config.toml
n_layer = 8
d_model = 256
n_experts = 160
experts_per_token = 4
d_expert = 96
d_shared_expert = 128
activation = "swiglu"
moe_layers = [0, 2, 4, 6]
router_score = "softmax"
normalize_top_k = true
routed_scale = 1.0
balance_loss = 0.00205
balance_bias = false
init_std_router = 0.0154
lr_router = 0.00157
vocab_size = 2048
norm = "rmsnorm"
norm_eps = 1e-05
tie_embeddings = false
optimizer = "soap_variant"
lr = 0.00393
beta1 = 0.95
beta2 = 0.95
grad_clip = 2.0
batch_tokens = [131072, 262144]
seq_len = 256
train_tokens = 653300000
steps = 3889
dataset = "wikipedia_en"
Below are experts of layer 2 (counted from 0) of a mixture-of-experts language model. Rows are named router (the router's row for the expert), down (a neuron's output weights, with its number) and show model dimensions 0-255. Each number is 128 + 32 x the weight over its row's rms, rounded and kept within 0 to 255. Numbers have three digits each.
Before each expert's rows: a language model's description of what the expert responds to. This comes from a sample of Wikipedia text that the model never trained on.

# expert 28
Short fragments inside split words, mostly foreign or proper names, especially "or", t, n, l, as in Mahori, Turner, majority, Oklahoma.
router:163122112150143143079106167141183134125166171124184117114086145128168185148123194141145187127137154135121106062171141139110087113146120164114111140138130111173146174102131096184165155131081086136114211136116160107061121081178061070122103143154089156107092107122113124109134141088167154074129108209095119161072110167118112146088132118182120105107103142110180155094142112094056118100127124135123163104074089077103099097118151162092152162122104133133133204141119116165185160142059136128110145192116103120085125184135119147102138102148127104089117090170124106150138102143159103107093123194083154149138132153111133150178149131107141222158069200163116192130144119122156114131154107137149090121134124106102147149081179106114174177114134112149118205092159136066115120072163115
down0:115146180169110126110124139151140110066103132124125075122180165079160142153116145095096125124100116126210107130163140142165192185130090131167116099080116120114121135155143075134124135101126137128107099079116095146152183153099119126160155089153083161052153129117141092133149114130120161155171108113139082135133119071109188142127123127095173107158090162117085118149064157219105062133137127169061124053112088102112124117130146176168142131160163117060100167145161089114108163106125130118162183158097118186127136097098165116178129220062192155124087163145103064091168119105117126203080063135122158101134110090100170105081138097133143113063147160107157102076159156172133138153098113148080121176140192102129105124132168112095145123119100171133142173132108146164100108098147136
down1:128116151117169168107096177157139117152080147132117114160148102127114106123112147127077121138122104124140026176113102146136163120086138123141142088087106112085103143136179123133135129179148117168164036114136079126100163107108112210179089086224099108143138099108129145131099128122149097065178130088085089100125185141147101100088136073087150096150190137105129145116148092158119125160100151107173132178164165108079144161166122144184146140198130159098115125145168147158084233172229116113177146153173099153142132107159114129138149123135136100120055162117128136136126145153124175118125156123150135139127206125124093111172131101116162108147119105129122152101090100164179125064117101090148175164146226110108135140131131053113117108116154107174093106125148113141113147133185126

# expert 53
The piece as and related con, des, bas, reas inside words, such as season, maracas, assigning, diseases, released, concerned, descent.
router:147139142186134153102127155155140083142117089151185201075074087164131120075099132173068084128141109162106142110158108114122145135094134125107079158076176069145079088155121173098066148121123137097081104160093127113148139156119084154106139078140154103150079119149132134073157174141119153124105184112118102145101116148095152189103174140129085108084168090090115081137117153156123112116111079138117103158160093101120139134149123094099087083114184138127188119126103163085117174181135111126079181083177181160108151155118057070174084127143129081109147139112078140117082154081117155127132152120066148130107104136103193175092100156149080082131082150148108153117142097145165197165146134137107100153109137215180157125165164123140159118081174125144177154092123118152115144112121211
down2:093113095172095119186091103088115128076154111169146102166176137088173170097155159137199063140183145064225117118141183133107113153133118159175153104113129132114119102138124130195188130096114174127098110126121178104134128158097153166108065121122138115179157098116126092124109102102107145170155143165188184098104111137128071142119154079120185116154154138070066153106157100193124132145118155108103086094159135098136061116141137114156165162149120143088134113080086185144049114112147084145142090143135072125138109135118092117126104123062097115145125121097102149130143116137129120139079088080139115140066114111139143101107224098078141083159138117106162150086139106152078093167130129121137193126151104122141091098074171132165109092109154109125126064136166076147162142071134080
down3:201113135103120186116138128116203133143150139089098138145131195159133114164121105107140076166151085163146137066071094016126107073104145137160133121144134139191149158066146178081143132072086178154137064103147111105151133113163110147157105063164136146130175127154108123159127129092102116088136076137139124142164149092151114131107094145093123124132080109150140158138125158137172167163138089132236103083108148106143128009139128131149155128156110089125147162160142106170163172068132111079106156139118132146116130125089126126100089080117157117139131091178180111074139110190118124179134117157130131159129118212134127151170122153142096152133122124193098119121182152104169103103136171145143051138117171096133158084145099151105115155158135072150131086063122145150103155114133095

# expert 7
Final pieces closing proper names and some words, often -ing, -ford, -ington, -son, -ach, as in Baod-ing, Dubb-ing, Campb-ell.
router:120122156170135154178131085131155124123071150114138121117197077125130113179151135099097157100174134135138087096163151136136119147108147060179235194092108144143109106120089107168139132115103158132114108130115129088134073127113160140171142140104096107176143045115190179103128076100119141142136082111145132121183090122186130085178100080079096193143139168168108205106144129093145140155128198103098102161141154133141130110129166139176159089152125141114132089141151140145172105154079143153125171169145099145118137138135092206103130129113167091121178170167180151140148132161071130127144101129121126140091160141176051122111083121152158140171131160194124083147150140096130155177161036137117138116138107118152121109153100088054131110113141127110082129135118121226136108105185163
down1:142136135098115187113081131154136064107152156155102169126099121140121118111157095129165124139098095100110095141131150130199056097090110154112140118150188115154107163065113136138123115126107048063130092081168141149116149171145148070090131121140118089104087108141148121167175114078160123140124127126131193152125176126133141145196176180139119134159128111091142112070104154126208174152164174112105131202157076143154165117108082090161118112169133135150188129154153131151138173106203132153128164108188102094139125161136122142123122137100113090175135196167119140140142092139126140112094108150117099163083076137156152126113167159142187097154169078164198109110108147132096111205109193051158139161106133105166125208126107106106144098131181137111109167190115164154133069163128164
down2:145124116157166131153071135147127144102202134143127131088101177147122065138059117142097124114158122136120150118183132132115182111126158136125099116168120120098125205078135100163134169127110105149144150204106123176134125140171161198096126118139066142168114125103165164180174151147170136167147067150141131108149140143145108093172149164165155162178160067141137090183102123146119109110162129195102122127134138122109134089158043096071171179105054112121175114117131125156139104102087118110087104109098134131144092136112153133105157165104084133121123129132072121087141105062170134119140175146123140178145161121168177071113155120066084146104095191101082111050104091124152120118112122113125064054148100145132188161081069208127081132099111118103106095077076100122123136129104113

# expert 43
The piece aw after dr or sp (dr-aw-n, sp-aw-ning), plus the words of, and and commas in running text.
router:175125160173077177117103104084122088171107160149152123115100146178178147142151081158106164116174104051164124115143099160192103078065163088101111115118131086096130131111112159098136124085151151114144145176112075159198139067130135144100144176168114110091136143084150159110195119136096121162190147063067147134129145149079145115157083097182048132099200153092102155121166194164093082149135114151115159160165155111124162077090104134125138134063115129116102096111106081141095084138153105168093147112118173063113154127120113102148133117096115136163147145173181174133128146174164193156106149092139179176095141143147165091169168149118109174170093106126138125143201069093130166129101122153114130148136096105100138125133151153103101146119151151162153164088160166126109187106088147
down0:131071127137136165115141094144129106124154188164146194085163114185115105155148072116171069167073149097171125137139191164103105091122157117141154122121157094127073119105162197135132117120136138148121116124146082137157167129184094128110126107060051130121137049142100103136122054136154165110086142128136082086146134153132088130128126138086145104083109206086151123104110107167155125196127105100132053133122130120133105191182177136146059125140123131132129143143132152080093126192067117178154124125117151100126155141143155083145126059051144077161134126130138117101076175108136188141129098171146118138119171148115109118189116130135178068089159038109108081162117159199138133174152114122098118093140131159178125081101139144090096117125135083081120121094123129135104187162120130
down1:111129087131078107148159088084157128123123098085131172177165085081130108141106111171121161154109159124139106122181115138117164158086138126087139134073144134132099042093146155107139089103112149045130123108118097093096096084161174105147176150137122150110235146148153095144138148111115116111175192134140103176123128074150105117172140149154137147174131120108107098106188095112102148104144118129107122088141197143113094121112186114115113119110109134123152146127102112170124105171100127075174117148135094115146118069137060128094111177103093108070208115098134142122122129104135133136039109095134162121050128087159080201172157121114109123203127170123139155152196086201092162136105157115190146151135119166074115152109145100119154111157106179133087060160165116099137138060140133

# expert 20
Final pieces of personal and place names, often in sports rosters and tables, such as Jov|an, Trist|an, Good|man, plus whole first names like John, David.
router:157125121125154115159145161132146112112113135172098127142164073083171117147154123157116151154136092111160087173164178133068113188098148064210159154059124146147135053116087074191152104088100155154068138157127129130145066077127151161156163114122134082149128093157138134159141075074075064117163167166101122082185143055165114152131117083181112164129121162140084126084111154146207128159093127051114113138122147110183153095115119164152199146123138160152158125127160121108166166103101153097129112142130138099137113106116118166127130156095159090106098124071180074091159064149093148116084130152125094093126119064078116146077137095134097158191110161152109089164121115146133109131158127064118119092143112113158156154132170061071102160113143109102123097118126155179160139109120147
down0:161148159153117118123142178096129130126106141155122167112158100158115156119208130178166094139122166140234111156145132191099142187124167110159064095138124110194148079105104114180196117117159053163111116130104152121133124162144178100204129111111127122066145104134128153112132123138116113184115078154105133120190134152160109141114105123132109107104131156176173098144132111136180138136145133107174131119153086151135088184112108122149127144093122092153153145117150183062099130128119172171159097075092081147125179158122111163074125062156064125148124164148142147090115070144127152135098130105141086074073111079115173135149104066115178115114145105170136124158146145171141095136099120106136098133114147123130205129206109171089112090102206114169083182080137186076103150121110089
down1:157127109149145169197142181142134140116203150147109173103102122110109087101101120095042123139143105146089119111085163171113089121162149079201156135154134135172109109155193122151097151191130121084012145173133130109121109114144084108135080082156130122081158092132105116142163201146146107148130128117136112127129092158120102063123079119097184145096140038144143125131101129190183085115139098172144120144189086063171149129123125223140155129102123118136163186104090124150094098148120088178179099159128147130119159119154109103150115189121076143120101130173175141093117175141120178167136106124110144145131178144097123120134119142117091119140083145134143084123128170114112174120144166145145147092118141092146168057188147141101137160113079121109114178151091166084152174145114076

# expert 9
Bare space tokens and trailing-space numbers or dashes inside table cells, like empty cells, "9 ", "- ", and |---| separator rows.
router:138058165102091120095126139110133104153084120134142098103160133145178129050111125105113114202125129080128151179110133159114164126148120146097104111177116106191102142117126161130083096101074081159113113169083134085111191146097115117152157088162104173145078105139152109083090099162152116116125151136150178174167101073159154118132090143142187111112121132127131137110078100078168112181149186137140115127110150117097147111117110080113054090145145159169098116093117104052085161117155128066077111112113130150196138114106092217161126183152124137160129120091186073153106125147217085156122114124159116054139099134141103103174118089132138172163110168169096160099072087152159091136135106059101121135178088125146151174082108150153128135068091100123136086141126127173102133164082139
down2:122082145113064167097116135160148159129177153150084055197168135056149147165111135132081092123080092113099109155136094171178113126110104125114080153149080144151103165121089132160202155143095092109152154108162149192141158147097116103064139126117174145158106050091109158132091076131111089098116088181146136112083074068127147119102130126090250124108103154173129101191075153159138100122188096116145141128145102114117184182118166118126145131130143122098130154153122108177141103137099124072093153048081095114123137106154152096111123134157149150116109121169158072168109148196101126163138087128158161127113146166163193162106177136157165084105134083152114116170096111142128108133121195119145115176084090166124120108135141115135119114093128155140118106049097111141096112128166102
down3:186124143128088178132147127157124095124138102144127156065139118091073074147171118159124149126105101134136172213163139183075105138041110166139144137175137119131109134123105139066150177098108133115155112146142049154155134109131150147110096091111082114174033148152138105165076125162155132139145158095195105106119100094161175130151133114162143158117138119106077151134105140156146137189165168150083131155157106104134173127083116101174094076105151134131146131117169096103136136092166170127146132150141101209069177129110108137054074113192144140147190141090158098169133088112153112154132182149103110184181138031159121158148138122151161146164140152147137076082123140123101137083139144120117106176140140126101135143114150126075102154115200143100081132122141164129194151185076157

# expert 29
The piece am inside words like samples, renamed, Supamas, plus word-final pieces like um, ment, sion, ery in names and titles.
router:162146106087210167111119182181109119123116110186124098012181187153169105127088100084094097116214172141129116064132112085107102169119130115104101103142060125182099193163114115110153105100105142150183066156118154109168100138113112078094090177115102172092124088171138149147134145165081050150181115170105138173100062132075119174158144162110092113125152123133166115149131143124143125122159183082125099166113126153117102150141136092098133093138101127134124130119144173170121085097189118104080141074167087137172093085142079093090108144122093117140125133127082128111122119091184170187113138098095131169157092162149154082146182143066158101120158106175109103108153122156125140120125111151099122107148141156146102120115111141080142099115129164113081098162114129133176105075159150
down0:124208128136145117125071116103102125117153099113116127131114157136146151175136126166138136095118085086082110125106138154131105105091180116067117122160110129138139163144151115135065112115130123089114127109137168168093097134110094161142129148042139089087063129121118189115102127133218124155141094094073096131162088153132139146083126200147062130120106123126185165073145121123130138136137190089101114116126216188086189123109113150118125084155123107161139138155083069144170095124161087068109184151093176162206079118157151132118158100170141098184151168170128159135169116166081122113178153141152151157105148180080184093115110183121159078088173053128157133135106112094118139090146096099122152121112139139133134099147085155086103170081154147153119149095148104085134132205082133
down1:144168093096078151127098102119065118130134134113091147185110192168152113170139154117132096060117190064122134080074055093122093177127124091087186080116155108116107137128080104084137159133157097144065097127117136092163193103101133126116147136114103120173141126141136136143133134099145126137178159152135119098138123138157114129057112089083077110138125076161172133103190147121103095112105156127166121158067138193125111116046144155157175198135091128104080057142108107140100117113136119153173122144120129130102085162187156114111084131157161129147110145136137132142145217117090068135150137148166150130127089168159083108114133130110157118118122121099104103123092240121155147137147122154094062144150192153100112129156179124136097089079161110106196194168125107105110097107145173

# expert 44
Mid-sentence conjunctions and possessive pronouns in prose, mainly and, but, or, his, her, their, its, then.
router:081074151170146144163152159131095135106100103149148095164104147181091075191080099102110168090135153175141145113159089137158110117127135151202121075085165171095131147153155161165148069167191127153142157115106141178071179122140125136096103069173093151115128151088122170113126133120140166121147125171105156137138116114115162162139086164124115133120116122090182091159072109118172127209167143077109120104156109100109080110136124134082138130118170174149111138056109141130198120174106117143195160114113176088074111084125044201131085077111134126085155130123126097150078150139155140187170123173169189143130104087130101149119092084131094156103129145115158151137128145158128160112111102191159161104133140148121101119178078052156132103110121158092156191072147110130127105150095078
down0:142110089175121119180139177101098076167150098140109137078147126118067148110077166182131084040118210105079087116126122121138129111110153155123164086136121105168134059177143147100168167137101165173098137121125086200142118114101157116103080171143137120192128184134117169135139162146105111100131193139077078121131120134169203099124135117139120108111134133164156143143182089082097096101106130111143088103157085117154134090097109137167131092133155161120091140086121088174169119150151070095117134082085115077168133107145129172146144180137076147111087150168109136102183093155100181089164122121171097161100160118139077133163144100093175152112107151108126155133103086151196101140106105155170049127138143082159098114139111144185123130140191118133131113111146153125165070112032103
down1:102123114156103078213098166167117120153176119089166125121113121131161141178171127159090139094106135099131131131203170080177146094084148167077099089169118155193115166130110149170164114193167168117079108099104080114093147104038152152112177154113127110172082096110090100125128144146117124149163064094135177139136125182155127180087161110121110112169169159103121098094169100120094097107093088171107142099076174168115124138140134074074177124138152126123121115114095170132105121114159130189179123073119137133156155137147137124137083080135072102119071175106066145152146053073069151138149156145115114135136093155076134063128139147150161133117180164106122192098117090113125095094147158138130171079127151167106109098099136135173155115102146142124126135164125092111096120177207119

# expert 1
Plural suffix pieces ending a noun before of, and, were, such as shop-s, install-ments, tim-es, oth-ers.
router:134086181126203102206129096109120110092110207144113096170146118121154111101147117098116116129089125116150059114147158084127139132137144133182118157143156087089148130110116154159174103152153154147130083115096103136117124151112128133132081030138112055151155102182154160193130103105192172137129087054130111117103087131171100149147075132161114075149174150121112119147141139187188154180157137079131104136164188115093087167122159122163136159203132127164147109112073181163129092076093131149129132104170091114124109111148108148135117119112121128191213144154144140162201167110115145146145125148130098157100110139114124192127118096178148081066175106144140138143181179080144193125098100088097125072167130072140174100109104117112166103149116106103094105132125140174116167090137148
down0:154065116107099144124139170153105121136178075117100059114180116150109040107158132069179205171112038049081129135154119157159105122135127109090083126162114116142137125146126192141139136173130110089154142123148142182091178069119127121118149141115120170088126106142142172138145138133150110102165145139134108137119103144130114208107173105107121156064094069187070122116086097098106116162132079158197100145145136097182081138161141138135105146101154136109136081153137133129159154133191107117087157130124176147106165121115116097095139139136144099144121162150089095124160138149107145141128140155070127130095043110113068111087122048164189148129115145148132224154162157071076099197107108171073127145106128164143122118128161151134122114105147135102088112092086135147108074109094101
down1:099167113135131139148155165136088156101118097148119146128124119126114087140130106171149139163114089140119036202075099141103105167174109075053152116100147111118113117112081111161126113112118104168181072091135055153142138194167125161112155155118125180120146104124087135140105139126233099148149108168061116100167124113149085117180134170125147154173097140082156104116179168215139113156145102148123121067132161141124097144123116122103131123129108180139113124139096105117094109132149153152122147172102127097158116164136138053112128155123164092109156118164116135080066108074095169140115112164162084132087074134192071156115177090111137102161146048150136133167189148108115116114078127099134159110145159124073174124106121092068082154174140150088125118106130159057086101130179190

# expert 59
Final e or ending pieces completing a word just before punctuation or space, such as degree, large, Belgrade, Épée, nor'easter.
router:116160088179163149121122099150116168137166115115125146131111091160134160096145156104176149154168111105109146129122051119167130178150102187171090107147119130135113159104159147134096123185136097139128176123123168147121178169159174122136077159153121121204092146119074137128150095102082127126105075060135084152164133180162120097038095150074103151116160057123184092136162047160077140109159094168123104135143158142131066093121099141151099108128136156091121125073057082133146111121097168158124113112152140153177153121091161088194178159099113178111191128092109127160166160095156092094090144148100129104119105157128128129113171115173125120107090062117131147118122122063166103101099198104203161182129152082110161139130145148144139131111159162143163147118136064153092151101077086
down0:162101133159191174157158079131120069153090081110112096061157069134103110145115150088181080156108084172118137086141112157106099119093097143151071163122195141125110166133098078166137143110155129096130127144117170138133082119126121114133134089153109153117100153118201164108102089153114120124179144160154129134110094103183135124108111148156151123094103097145075129129081114138165145147142088082087111142209098112145150124107098160155168118095124081145141123179090166082152138094051121146146110105102151073115161066140125168173166128106186138083117083146125080139117150150166165185095094162111074088173065157121141099097126089138130172211105115177105157127148170090196143186132144131114120131117054165079170090092176123131076162168081137096179109127117139179140104129107115
down1:126140141132077121096150090199181157113086091146199109107087130153127193154136195157110128101120082111166164098173086084151102104185108139100159144159147151160161093133121153117112145110089125118163137156133163142071118196153129119138098110109173086111157091136130107099146104125166134163121139092161113129160111069139126115094103086131164192137177107136114154071134105161131098072129108135097125106205095065157160107130138138132059133147121094093163129127096164151128136157149080098144077185165108135156147074104172104151105116108133152147117076169113072095074127154088169126149156204187158061138139120136149103100105174167117120147088115089144141104119182185101154186144178086124172083136099163168113182134123059099062167126100131147151136106159154086125138062139090

# expert 55
Endings of first names before a surname, like Eddi-e, Mich-ael, Lou-is, whole names like James, John, and the word by.
router:140152082122130137082149117140137108156147127179123074126172093109101075074168109177125134142121138131151118094178133041057085073104128141134137156065143159197141082119156148133106132137087059155073162141130139062110104099076139137160112163139105132132099082076150141116143074146123108080179173139163129096130141175162080154080076120157158136110157107168112095159094165116180127152060106085170066181154174139153139161123079109130102119161153174153164166101165077156166093080146139096165131182082140164185111093114162144105124173105153172116138152110071120091143122146143107147165054125113101107146101121155173147106152095160156148127165171090131112089099087059137117125103166122142111155135104141117120076100102171116111153093138078130115097104129157120151072180181106
down0:158108066157212125144104129070104096085156110109166119088148087131152161159177111169106092151154185155176136093122128105115165148113098078156119095205145061064085159161114145104130131129150158150105102130159196151179146130127151122076132099157111071081141126139121142157112099096195164131128118128135131128088078110097143150152194107079146092116084123179138093130106113158162152125163170152198157091163134165137158112078051112162146099138140129031140201143141110118124134147116139131115123101146175165162152146143149142136152113098180139171132157142148183152152119156163077125161141184111118195106059144176109116150115092167113154110156179114093125151113100173152085095112115087141169130171077112108064131085129102088148144091099113120144156108122087134155061090166117
down1:130214093073076056150159129107076092137112073095107128099115089081133113140110127176144157103128143098167129137189164129129058131087139124160161113086127101156104097128180046142106142120054105114131144149175124161139105153180099096098147144083071144109133100143126154122115095176115090116159111120076139158132153098155095195120145164091131167153121169101130122133095095166131164134135136115066158154157082153152136155146156109144129150125113174137135132142101134144138066122161152137144146041208100104159163135068167137157103164109082128094181165165128143100160157172162176156084072169071127122109095075158115118155161171074133201157121106142179150124145149131131185182104111108142107171135163104131104122147110161071126122103185110111105106158125130089156082048144141

# expert 46
Word continuations after a split onset, especially after fl or Fl (flash, flawed, fluvial, floats), also endings like through, mainland.
router:111149157087110094141113073128074151095115080137159088091183105151068121103193111153102129161133138108132130133128126172143150129064138161072086125198054059113110218212173165168140129135067107117114148073164162106177137158136072151097115148139147143127146127139172149111185149119074149125099170126160062111161126140122086130095130168112081086172174161100157180139118132127096116146098095129101148148165173074152136153126153142102095113118148106098078131128106155151100063102141169168079100152099139076083143135125149142097150106094120123072161147091163180103156138113184092163133143049117115117095112132112134118136095156140079142134105133197154179090179059164128112167121152133124103155148141073146067181133152117107150140091129111150112128106169078157131173133137143
down0:143086098143077123141099095090159137061168180141109121099079108131108143087186156149115133099071114132124145143143140201130117155160178064117138123132121097099105111175132109079152134125083084133177117136188189066094146140161100132123147114157140122122172142048159186142148074103103164144125110107090093114104090118093134141172157128118121152145078189126144149092128119142144158138104113108123151110142103152157176113096159163159156122143142092163180106112151106084137146133070143125160117186093149069107133117161111134119107166133197121122168117123129075163100127123065106115143069099203133153102114076119172149144108118150143148087163102096090104031107095135150119059091193116165106102149131111206109106161105200136183083115156163148111142224124092125145154144112171
down1:107148102107139158139116120129087101161091103157129122133143068164197165160165164128136155174105101093141092146145074074116148150109106095104159094069101126113097209154099087174098098167118157116086107115128132160119124078146134152108166038153151108171142173158066116118110147131139092137215086112095109154130122137150155166189205130094076094100136116090105128126205144144134116101119114161110125112154112129129163125138079110124150103122121162167113124170132104153093127118145172156152171141172086158129113092121169129081130189155106120123115117157154120136067068139104116133125147084170167177103096165098090157116130108163154181141166123062132161150151127168135119178103139127068198116158117107133159101143133129100082181119172098172207140122160184092121163225068136

# expert 54
The piece ver in German and English words (Verfahren, version, converted, Revolver), plus table pipe separators and See also headings.
router:126195117123115170125113192124046098118107152113119123159192090126075128151180117097129150156131104123128127092149144119124132130137125101094168107146166135140092129153096099158104129117158170128121139135104140100125167071146090168130096089116109119065168084073143076080104124130135158124162175154064089155111085110110140091130160141115109131119111122103130156143176144192088106119113118121066093173155086193113180130089136129143101054096077132088109175114130237157110138091111181121125113095115158162138093153089059120145123109142079069123073144125176133121092160121117134159178124094057135173176102126153180088172189052098091112111202066107089141082131123086141163161142111142124131111130118126133124085094167151165092166117104139142191151146146115176088105155157155
down1:156108153141179108148106145131113171094191099107120143127106128135163163137124177114123101099133135159194043102105084102139063130185094118085155129085150179111171090099099124172170079185106161140133145113109143097091154147121050168156125148144200094166113119154127138119141185156114166114108115107156144157146159125134183132098103184125160116135181121182134054146194119186123123091081208077118112102146111146118114149192094105135168156144088134144087132076129153150097109187114115092164141111094157139160111129170141090144115141175157111131107137156155162172136133111128091128147213133139137160132073092151129123095221135156160150164078157108105141097116128099129121121124103160047134131096109140116088140161122150141135156121088072169080087160170148114146136217099170
down2:082119159162109121075080139184119092130144067120109129075108183106068074145092082126157138063106148125157121128125139112123126116087126106205088156113131108128153129114199137103131153104125124162161103097135129110097128130164078119114146143136045080140074086189114145098135143087099117150089123172048140153150126036148102119095133135111147149143151179118161144148103126151145138110147180152085152125133090114166093071102117111151127089082145184074122150121143066108120139113155181065159082128075097131166178099189143132117102115208116166140086191090094113125134114125178107079108152129155159144114130174152141146063147098075197122147137141146169174112135121156180143166179110088144117146112131131169095134098110131071178096164147095171107126118165155171165124101128185

# expert 25
Second pieces of words split after an opening letter, mainly ot, inc, dec, aj, met, as in M-ot-or, v-ot-ing, H-aj-dina.
router:113121106100155084135168122085124070074067091129184140082107109165136145127152105116110058106109141154123166163127116170128110126169178184130112138142118114187167110145136093099086103204101148086133103104193084081119159099109085177101067099101184169140152066192135114102188126111094143126137119096162133070108114122126097105129094189109116166129098090141118170085139115095136084130145144119185153121150188178091164116124162104089130145106177146181134096136156108138141139173097078122112120158134122162123164142145117107081133098112086178130105131160158111053107111113152102135198089139145186084132132154176116086165178105120065128170088117110094124119177169192154141094174151119165086100086117166070100124096145178128161137111178151131092176136140164134110115109189164
down0:138141134064145150141103147141117146183135126101133142177135153105157122114108092159101140083133160152127130117171136110171115153098150188150123074207100093101144114113195053146142113115175166119166136130139096089130121157078103153142120100097151137153166123128185145091124140153065134109131151118129159147181091150103166108100195152073122110146155149130095148065144085192112142146081135131186127159159164108019178097119121090154094161129106066123103123169096151140133123179072096133107199158122138096211179138071104082134184160136115121170140082147102140105119133144088149085128099167097157134085136165183131114128132072065130168086137168106148136194158148135151103098144096213093109108135131155077101167113154178138069102116107137145147076104124128083099109139118153
down1:094101128139151172109132081068098176096157132129154161161183106193083080096085071132143116171112144081141110147116164110102106200116115212081122087165104099141108104115127122097168094135123148154169101142095167227130159134151174123163182106120162128106085155126104122105166114115097218096098146016153134102159137133108137130090132145082198148090093162100130053143113089142146147069139140153100150071112107147082133087071137104134194153098108142112114110105142145063107115137065163109122110135092118140173152152128104150177073128119120175152108096139097102108123174107052105144121112130139145139096139081092116111120103157111113105114142150158133132086112162158106179109135173116105157100139158109188124116141121102161134151164116110156139107099164123127218187111125135

# expert 48
Word pieces following an initial R or r, e.g. romantic, roughly, Rights, Rada, country codes like GBR, RSA, SRB.
router:109096153150137088116179146141152117135189119115136140120135135192133145142141114164167176139074163116087134095076121150130077162117160125098160113144145107163090151107128143069148119088134128180118141140128150143132159139078081146179110135142159089139086109144109088120074133151115118117130111083061136135126194103121072125169063117153096144132142178139112182076115167107123072137080157093109200182105100137164143163107155085145093154052109159110069131098160126066098154109198083120119130074130127103105190138048149121130147160080156060072133150134161125161114082156159178138162086114104095118090160109164147158108130151111164191146128132055125153170129122147140189137060112204087141149119078128119117026120105158127089124121110137131079102153101108119144153137158146
down2:192161123149086102136051109137125178158082136114090133109107124184133164143108121139072151147126114136168077143166144169126164083133113132118120163110122162133148145152145094139159100089147134173110140088129087081185123081138172147115107117101080106179148111088119049161161095165182149101129142092107128121133156160142162113140137168107073166129167135170126135141110102176122109163135144160103126110100154055076123140170061150091153147163090109055162077098103129068173117136135162098162094196178166107088164105134121088100100131035185081086166147164095114104093102114111121122129141158088096206072130133113125133134176144090100148158155151121140089073076141103210089142148112116097150117071130121170142151162171169121099107116112134051153118168128100159151101143130156
down3:150178161127086107136055138100101144153073104146126100166213142104130121114123133145111165136139103120144137080121134079151142140098121168151083137110102105126131128125078130113080173140094071129148164097053156017142116124162185163087028112094151114126140125119113114138222134097137115170137123129144071104085127098170108130140107129116126153174039120128100136211117125128154123146157101198138162146146100126078141116129109103172115131113119104152138107109127126062113135106085077129111061158202168167146132104167042128183114117147109171130130141120144136129131094085131172107147065075126156094134150144102191147074100164081116145106117156134137134089100119135116124187086101123144136120087138136101072168180118129095152116162167150135180139177182120154156119098156151

# expert 11
Single r or R pieces and short r-syllables at word starts or inside names, such as round, Ravens, Morris, Jr., Algebra.
router:107116118134066141160150190194137143159141127137155129085123160132063124157146207154131139130115047091138133234126128157123055125184061055149144117144178157096077128127170102080095100127200145063093159112149117119161159119137113124113186141131222152170152171153080133058159149116150123118119187114169083117101150169085123144140151056143144171173140150130147174143160117203134095121152108164134094181135114137124176126117137098110119178141147123083152082105094148133095130147132127116106084178143137072134162141222104152175094097116167128112139115146154127154106092125133123132090152162115163159156077150144138116117152135171173096152163086096121160113137119118097082120147133099097185078152140109124100152131146089138092109125136139088127106101144128114083122104124189
down0:109129124116099101149147179098169094135074123130137110070166145119106106113154117182095134118178169154136180145123086117181127134093148127194115183144109127130093143083087131119096164121106133117157131137140120162159095104101131127125181067143114131089078128140182081209152138168126104169133163101079092091153147116092080089088134095136163067090152106131167156181171129162139177161144061096136139158098123078158108097123135114159156105107183108136160116179100125136168109135190119148132170081132116092115091076131183136141118114134170222086166116159124174153148118125104173164115101141126147074156175137150106104073059099135141044100170143120164106026131101104119153145144130127165135159143084158180097120152150115145205148139141098176075144154092142157068100135146124
down1:107194114095059126120152154173068124103132116111120150147134102123126165119102126088192106114163103126131122095080121129120118143173062085098175124134103116137108118159123124205139126122093073103130095194127160143150080159174088121100091099081146100134103093144070088161119161137136135109158115143101162127136148131158160162113099055107129158164103174124100154126103144150138090027139095155123107116126110191120164142092105146099132094141151142086164028144146113071159178100145159180127087165147116130090145074134151178189107078166006098104128086109126108125101172142126158165096143146157135133109165088124084089093108095133098102153171098099153120140153130164168087087122120137159169172106142149161154133156092111107112165117164153105069133150130206092182126097093125

# expert 38
Closing pipe at the end of table rows, closing parentheses, and the word name in "Binomial name" in species taxoboxes.
router:102123162099132164116092095161140137136079114178109089089147131133131150062183136134155125123170109155077154114125119128179142093126158088188163078142121122102060049141133072100101141089156133159140149133182107114096102124156114078137119174055181089075142111152115120101120161067101119086106176158131154100135071156131089073158161139105103107042180098154102129094079129133108124098090084115137139147111178101154125096105142110118132092139177124164077141072106143150126085148129168148142139167173085215157163176101143146155138106202181145151091122112143158100122106126113157158076192181072151157180099112148149158113127108096111127147123109155072085169145099106146127135098146157100107126163159101111093168150150127110100126173162105107201103085174098113115103181191126
down1:136164089204082126138143130137132149094110138115085149162112124147099122165143125121119146122147124092086115172105147174130093093162128101129146201099106145107131133144158092108094132096155095110087056152094202127158074146104153183150082100125064122151136134140110160127201139118104082103135093100067130081107131132188138166110170210163106114116145069174121080161156122123077152164116122083159176140166077159124153085147149127087139142096110150126121179084123102144091115103055118099102115132136116123104140138122105205085152173137065076188130140122070126129173188144063152076163108158110153123104142201087098133119155130099129107126088094134158061080112115072175050101150110121124129111142158151156104112181148073120121125138113117108082126134139090166076185145162107
down2:167121174141137132045179193054164147147076137119189112141091094077130155130135106162126133129148161173106058110099149143194149129117178129159130119172127071163091164141106104115115111084110120091161115110098151135111091096185074108106124174150117105203186123084107154123127121169127084145107104110162169159177137140134147122102124056151118154105133142172157097102140181132119122131111109124072124103133145114129142098127138143107090092170073094113059191135125146131142095104144112113104135122151074111167089100093109070177174090102121093088092119122178089133159127189144091087082127119078124156104046128196136179145105171078141153114133139196118059095129088105105106085097158147129121154153152164092161139098149196161112163163117154166137100112142129132116116173162074